From a checkpoint of a small mixture-of-experts model trained on Wikipedia.
Experts: 4 picks a token, a softmax router, a shared expert of 192 neurons.
Training: a variant of Adam for the experts, 1886M tokens.
Below are experts of layer 5 (counted from 0) of a mixture-of-experts language model. Rows are named router (the router's row for the expert), gate (a neuron's input weights, with its number), up (a neuron's input weights, with its number) and show model dimensions 0-127. Each number is 200 + 30 x the weight over its row's rms, rounded and kept within 0 to 999.
After each expert's rows: a language model's description of what the expert responds to. This comes from a sample of Wikipedia text that the model never trained on.

# expert 41
router,230,208,229,161,226,182,191,122,190,177,212,182,241,210,219,185,205,223,184,198,258,201,129,197,181,262,185,203,208,154,149,203,166,249,197,228,221,226,207,186,157,252,251,210,186,213,166,126,219,207,237,233,222,220,223,270,188,200,176,229,155,189,215,177,185,261,195,227,163,205,198,220,142,238,177,211,188,217,155,226,201,259,223,185,199,230,225,174,181,222,188,201,218,222,185,209,182,174,179,183,227,205,231,181,133,192,218,272,175,189,196,211,228,226,195,216,196,224,246,227,207,205,242,225,148,237,185,252
gate0,220,189,167,194,154,239,183,199,226,202,216,250,190,171,224,198,232,231,231,243,209,156,215,236,210,231,154,202,246,224,246,245,206,213,169,193,109,191,187,199,249,218,194,245,221,179,198,148,217,220,169,188,157,244,207,196,191,182,156,217,214,199,255,195,211,217,206,213,137,230,173,215,156,172,228,177,175,232,236,213,244,208,183,204,144,218,230,211,166,189,176,179,188,122,233,198,228,185,186,243,216,189,238,209,212,169,225,204,190,198,175,196,209,161,208,227,178,235,211,145,278,219,177,227,208,204,247,162
up0,196,172,216,172,246,179,191,226,204,209,200,183,220,202,182,173,171,182,204,160,208,213,186,231,199,183,269,185,150,181,156,160,201,205,272,194,274,201,203,186,179,175,196,180,174,206,219,257,236,205,242,193,227,172,237,208,217,188,232,178,204,186,151,218,198,202,243,240,204,160,199,216,218,217,194,212,181,189,165,202,178,255,209,203,263,181,190,203,237,209,234,232,156,241,171,182,178,208,207,164,226,138,178,179,152,260,174,216,191,232,222,238,142,200,194,165,226,227,133,216,110,190,222,176,205,175,172,249
Description: Inner number digits. Decimal points and middle or final digits inside numbers in vote tables, coordinates and measurements, such as 39.7, 42,698, 5.08379.

# expert 54
router,227,215,180,185,194,200,215,212,195,186,201,212,181,212,212,250,210,177,241,148,231,196,213,211,206,158,176,184,180,259,243,199,241,200,193,189,195,217,188,254,186,176,164,165,161,222,172,203,139,235,178,228,175,234,195,186,231,203,212,203,205,167,177,216,198,173,202,214,190,179,187,204,157,207,225,242,256,263,233,137,240,218,147,141,219,226,233,136,150,196,239,204,178,231,153,190,169,189,180,213,211,206,171,131,198,201,219,198,150,202,231,212,198,286,220,205,189,180,174,204,161,211,149,241,231,204,184,243
gate0,205,210,212,182,146,209,197,199,182,212,206,251,163,209,236,169,187,182,213,219,167,225,180,219,226,200,147,190,216,182,184,170,240,222,200,188,230,195,155,221,179,199,187,220,212,207,210,234,165,150,170,238,150,202,171,170,156,198,193,220,156,223,183,149,288,141,189,243,212,189,167,210,128,188,189,134,191,149,229,162,202,152,172,211,205,159,172,201,187,184,224,206,196,207,198,199,182,222,136,204,221,133,223,208,264,185,226,217,232,210,205,189,139,170,209,213,195,229,149,175,202,267,190,157,260,188,192,181
up0,204,152,204,165,250,210,187,149,227,167,212,175,202,207,235,187,189,244,155,195,167,191,229,219,197,198,195,178,218,161,186,208,161,175,172,247,200,176,188,176,197,176,185,185,163,169,203,183,201,194,232,175,272,174,198,162,249,184,232,213,230,222,225,204,199,195,224,199,136,171,167,185,192,200,215,202,202,224,183,248,209,211,218,216,250,175,150,139,216,168,241,179,189,152,194,204,196,152,262,161,219,186,188,145,144,230,210,176,217,171,189,260,213,209,176,177,208,239,189,214,211,198,168,221,125,194,232,203
Description: Non-Latin script bytes. Byte pieces of Chinese, Thai, Hebrew, Georgian characters, opening quotes before nicknames, and mid-word pieces of Latin species names.

# expert 28
router,249,189,190,220,210,241,211,221,186,199,179,190,203,254,174,189,264,218,186,255,228,216,216,180,214,223,215,183,217,201,157,204,259,162,180,225,217,182,188,200,168,169,250,131,185,221,171,204,208,250,195,251,212,185,219,206,154,244,209,129,264,190,176,183,229,181,207,181,203,206,232,144,188,205,187,235,180,176,214,204,223,205,184,150,181,193,246,222,211,200,223,174,185,193,198,182,187,185,187,211,202,201,181,127,212,169,206,251,218,185,222,238,204,200,268,168,228,221,200,161,194,223,157,261,200,247,220,197
gate0,222,189,170,183,154,251,158,215,173,189,197,171,231,221,219,178,212,210,161,203,216,180,266,136,209,230,185,238,209,182,223,213,207,185,198,205,230,169,185,225,180,124,204,189,254,138,224,216,213,164,255,216,223,207,199,223,239,226,255,207,155,153,203,208,205,194,172,156,164,194,168,225,204,270,192,220,231,206,229,224,187,268,201,204,248,266,174,235,233,162,229,223,273,212,189,199,193,208,237,209,168,193,182,161,215,163,195,144,173,231,234,171,164,209,180,180,205,210,254,169,225,107,219,222,119,198,214,193
up0,184,181,165,192,202,238,171,214,203,219,206,198,191,239,161,198,220,210,187,174,237,241,235,219,186,208,190,227,166,217,178,201,197,213,207,153,215,163,198,249,182,185,190,199,230,225,209,187,226,203,172,191,222,276,220,223,180,196,207,160,260,187,155,212,243,181,189,227,228,198,210,195,204,231,168,172,183,214,163,225,191,218,162,173,139,271,213,189,228,243,155,179,227,225,215,245,225,213,220,223,206,213,191,189,154,171,234,168,214,221,174,203,194,252,207,177,222,135,276,233,211,149,213,148,171,180,175,191
Description: Place names, table bars. US state and place names after a comma, such as California, Alabama, MI, plus table pipe separators and line breaks.

# expert 60
router,214,166,227,198,175,132,221,204,235,214,219,225,194,237,238,198,224,238,237,201,241,201,217,218,180,226,194,190,150,254,196,247,146,191,178,193,165,200,144,258,212,199,193,155,185,186,178,214,187,228,167,213,202,213,245,214,200,195,220,175,217,175,162,181,163,265,236,216,189,211,214,154,260,162,172,228,193,228,188,183,182,166,196,179,195,210,193,135,209,240,234,222,264,203,200,218,174,229,184,253,237,203,173,151,227,181,200,129,198,188,218,205,214,226,204,191,190,174,196,204,152,176,164,195,177,212,238,191
gate0,206,150,179,181,195,198,216,213,159,166,193,219,187,193,261,200,164,280,212,201,232,192,184,211,227,160,215,201,227,254,155,195,163,247,194,220,204,170,157,237,199,220,237,196,224,230,157,216,197,196,233,188,203,267,251,191,236,247,197,182,148,198,193,189,202,243,221,138,189,150,239,245,197,229,187,181,220,175,238,212,246,237,159,209,228,200,218,171,195,174,219,157,234,169,163,191,201,141,223,157,196,186,208,209,231,197,179,180,222,198,204,192,149,279,201,198,164,188,178,159,241,246,240,190,178,214,193,186
up0,200,214,222,207,219,220,205,232,232,237,217,208,228,216,176,219,173,147,190,207,170,179,174,273,215,201,201,187,150,175,170,179,179,159,183,250,230,196,236,180,198,267,154,179,237,201,189,201,250,181,180,202,207,200,181,210,142,207,201,231,204,195,173,241,176,172,246,179,235,233,181,222,191,253,196,188,220,190,203,177,185,133,195,172,204,184,162,229,199,182,192,227,147,224,220,185,215,205,203,227,226,181,204,112,204,244,242,208,191,197,184,215,211,195,211,140,189,216,212,193,203,143,157,224,176,206,198,205
Description: Name-initial capitals. First capital letter or piece of personal surnames and given names, often after "Succeeded by", e.g. Mc, Sch, Jr, K.

# expert 46
router,215,180,161,205,225,218,189,189,154,190,230,187,172,188,213,175,259,161,240,198,241,244,184,230,265,222,216,180,187,223,136,166,204,149,177,158,207,191,204,188,213,196,170,196,245,164,167,164,211,207,177,261,159,213,216,275,271,152,182,217,237,193,173,230,247,213,181,155,173,218,195,154,208,165,169,222,140,183,154,198,186,240,249,157,202,237,185,174,246,182,200,225,170,146,191,219,210,135,201,154,200,227,168,160,242,160,249,222,203,214,188,208,214,157,202,197,181,172,181,203,215,184,200,171,227,216,175,172
gate0,195,109,182,196,205,246,181,168,174,225,231,227,171,179,211,222,192,193,171,275,208,168,170,213,192,208,215,206,237,233,197,227,204,226,235,225,235,176,170,191,176,203,213,246,197,241,271,167,164,244,232,218,197,163,196,205,259,186,269,220,192,199,204,212,175,190,212,279,163,165,166,175,178,243,221,160,178,245,213,243,200,248,184,191,233,177,165,225,213,212,179,243,199,207,226,207,182,167,228,204,217,225,219,182,161,200,216,223,259,226,225,216,169,209,169,237,212,167,206,169,227,158,134,190,214,218,209,177
up0,202,155,136,194,210,255,192,159,164,192,216,208,183,208,212,197,242,195,188,202,195,200,185,216,227,227,222,191,220,197,226,206,216,212,215,206,187,180,168,213,216,239,219,286,207,260,262,192,162,184,239,231,220,211,199,212,194,190,232,251,183,171,192,204,176,216,207,232,201,221,160,203,216,203,209,154,194,226,205,219,194,170,177,224,172,176,204,200,224,221,198,236,215,188,199,221,155,180,223,188,236,190,166,236,188,184,202,166,233,197,230,189,143,168,197,166,181,157,188,192,186,211,213,178,206,238,203,151
Description: Digits in stat tables. Digits and signs inside sports records, score tables and election results, such as 10–3, +22, percentages, durations like 3:14.

# expert 17
router,218,209,174,204,200,178,232,207,178,197,184,200,202,214,206,177,183,192,216,151,216,238,208,225,224,211,177,217,188,177,204,147,150,168,183,190,181,214,170,242,244,210,154,229,204,188,192,207,236,210,158,246,261,259,245,185,231,248,177,214,218,206,177,181,168,233,252,190,213,220,211,239,173,196,229,206,201,205,229,211,193,193,243,180,260,226,175,220,194,186,256,174,218,269,183,226,231,199,235,164,225,209,206,180,236,232,171,139,205,216,197,206,144,214,149,217,271,163,210,217,223,146,201,199,187,230,217,156
gate0,160,203,199,167,196,176,177,179,227,221,242,200,182,238,203,200,190,190,180,197,184,188,240,253,179,176,248,260,223,274,220,182,241,196,184,222,218,195,174,154,161,256,223,194,174,231,179,224,164,208,188,258,169,224,197,200,192,264,224,214,108,248,180,190,204,216,226,227,138,226,188,213,218,246,189,185,225,156,187,294,193,183,171,257,222,183,182,197,183,263,153,194,207,243,238,248,187,210,144,223,216,189,183,207,213,164,207,194,211,186,168,202,174,140,177,238,173,248,246,203,175,166,257,191,240,242,179,173
up0,195,211,182,154,198,183,204,189,183,207,231,200,181,237,200,195,228,210,217,179,175,179,221,250,177,172,253,262,225,279,219,207,238,184,172,241,176,226,190,148,191,273,202,178,195,216,147,206,214,242,161,252,149,247,184,219,184,265,194,214,118,237,167,177,194,218,205,190,143,237,171,202,196,232,196,200,227,163,219,283,223,163,189,239,245,195,178,194,193,252,157,178,219,206,233,241,175,208,169,198,228,163,180,176,188,176,184,178,195,205,197,246,165,130,160,231,130,231,252,191,177,176,257,183,244,243,181,141
Description: Title first words. First word or piece of film, song and album titles after a quote mark, pipe or colon, such as No, The, A, Live.

# expert 39
router,179,167,225,178,200,207,214,186,195,207,197,190,229,193,229,170,220,207,248,234,194,231,143,148,242,237,197,184,227,201,235,180,229,176,211,183,209,194,225,256,208,229,211,272,190,169,195,220,274,245,189,181,182,166,216,191,214,224,228,231,170,228,187,201,216,167,170,199,178,213,235,179,268,197,185,219,223,167,162,190,191,168,168,167,181,248,196,204,211,151,166,236,199,207,247,146,208,201,204,250,186,236,167,168,248,223,181,242,210,225,172,226,205,229,198,146,212,158,186,201,211,189,211,208,222,198,231,142
gate0,156,194,259,184,196,210,175,182,276,217,230,211,156,224,182,202,212,190,141,182,173,265,170,191,236,168,191,155,102,159,205,238,208,249,174,152,156,179,267,149,203,161,198,246,152,209,194,200,230,204,192,201,198,145,172,204,232,171,156,223,242,239,166,161,195,190,202,220,147,173,217,190,198,203,232,188,144,186,167,178,152,239,188,237,208,187,186,169,161,187,224,201,174,211,236,189,207,229,130,208,168,172,211,190,144,202,180,172,187,221,230,158,253,160,247,207,206,264,179,223,187,190,202,223,187,160,241,216
up0,216,202,197,232,227,180,207,234,159,195,203,194,196,217,217,229,191,186,185,241,225,184,236,180,184,196,162,161,223,203,172,188,213,136,245,262,182,204,168,179,182,227,185,145,203,229,235,157,200,190,224,160,237,209,201,194,227,218,214,167,164,207,245,212,148,215,190,225,231,214,174,243,144,187,194,232,197,233,176,180,166,155,201,213,208,185,180,231,163,189,225,173,216,195,200,196,217,174,193,206,192,237,192,197,179,157,212,217,219,248,192,202,159,220,181,223,167,234,149,182,258,161,211,159,197,217,145,183
Description: Table numbers and durations. Digits in table cells, election results and dates, percentage changes such as −2.3, plus words like days, months, weeks, life.

# expert 3
router,239,207,163,193,229,199,180,224,190,209,206,212,222,181,224,200,242,179,220,176,186,150,155,159,220,200,216,209,152,207,152,156,190,221,190,184,213,221,219,192,179,189,168,205,235,206,158,190,222,205,243,243,185,215,163,228,228,209,180,216,210,209,153,193,177,200,178,170,203,219,224,147,232,265,213,220,177,150,207,242,230,213,264,160,253,193,267,178,248,199,127,260,201,163,233,171,212,190,215,226,177,182,178,196,160,177,251,191,197,184,229,208,153,170,143,211,203,227,249,171,232,173,143,211,228,175,229,191
gate0,205,171,210,177,181,191,196,241,212,215,230,224,225,140,235,139,182,224,208,215,176,265,155,214,216,194,138,158,166,219,211,161,227,227,160,202,246,230,190,234,192,184,178,206,209,210,196,184,185,163,199,219,191,182,213,185,206,200,174,229,231,270,185,176,252,215,175,157,181,294,208,171,206,141,149,222,170,199,198,195,254,203,213,203,220,148,177,196,195,208,205,218,182,175,199,153,161,172,193,185,231,242,222,166,266,233,194,156,226,204,125,265,196,176,230,229,196,202,174,204,211,212,161,196,223,193,156,192
up0,202,229,217,208,221,200,184,155,169,194,206,172,165,202,174,197,184,194,175,146,198,137,216,139,219,200,195,210,254,225,234,220,146,166,216,161,140,180,192,199,213,220,197,166,237,168,220,188,157,249,201,201,214,209,171,212,226,185,231,221,138,151,224,165,171,223,225,249,221,210,224,207,154,176,235,167,218,204,204,177,188,150,171,200,201,200,188,208,221,209,230,193,219,163,141,199,218,183,160,182,208,210,167,199,226,175,211,215,187,218,211,195,136,175,236,173,203,217,226,152,261,255,215,232,157,200,240,182
Description: Quantity digits and numerals. Digits inside years, dates, coordinates and counts, plus spelled quantity words like two, three, several, many, few.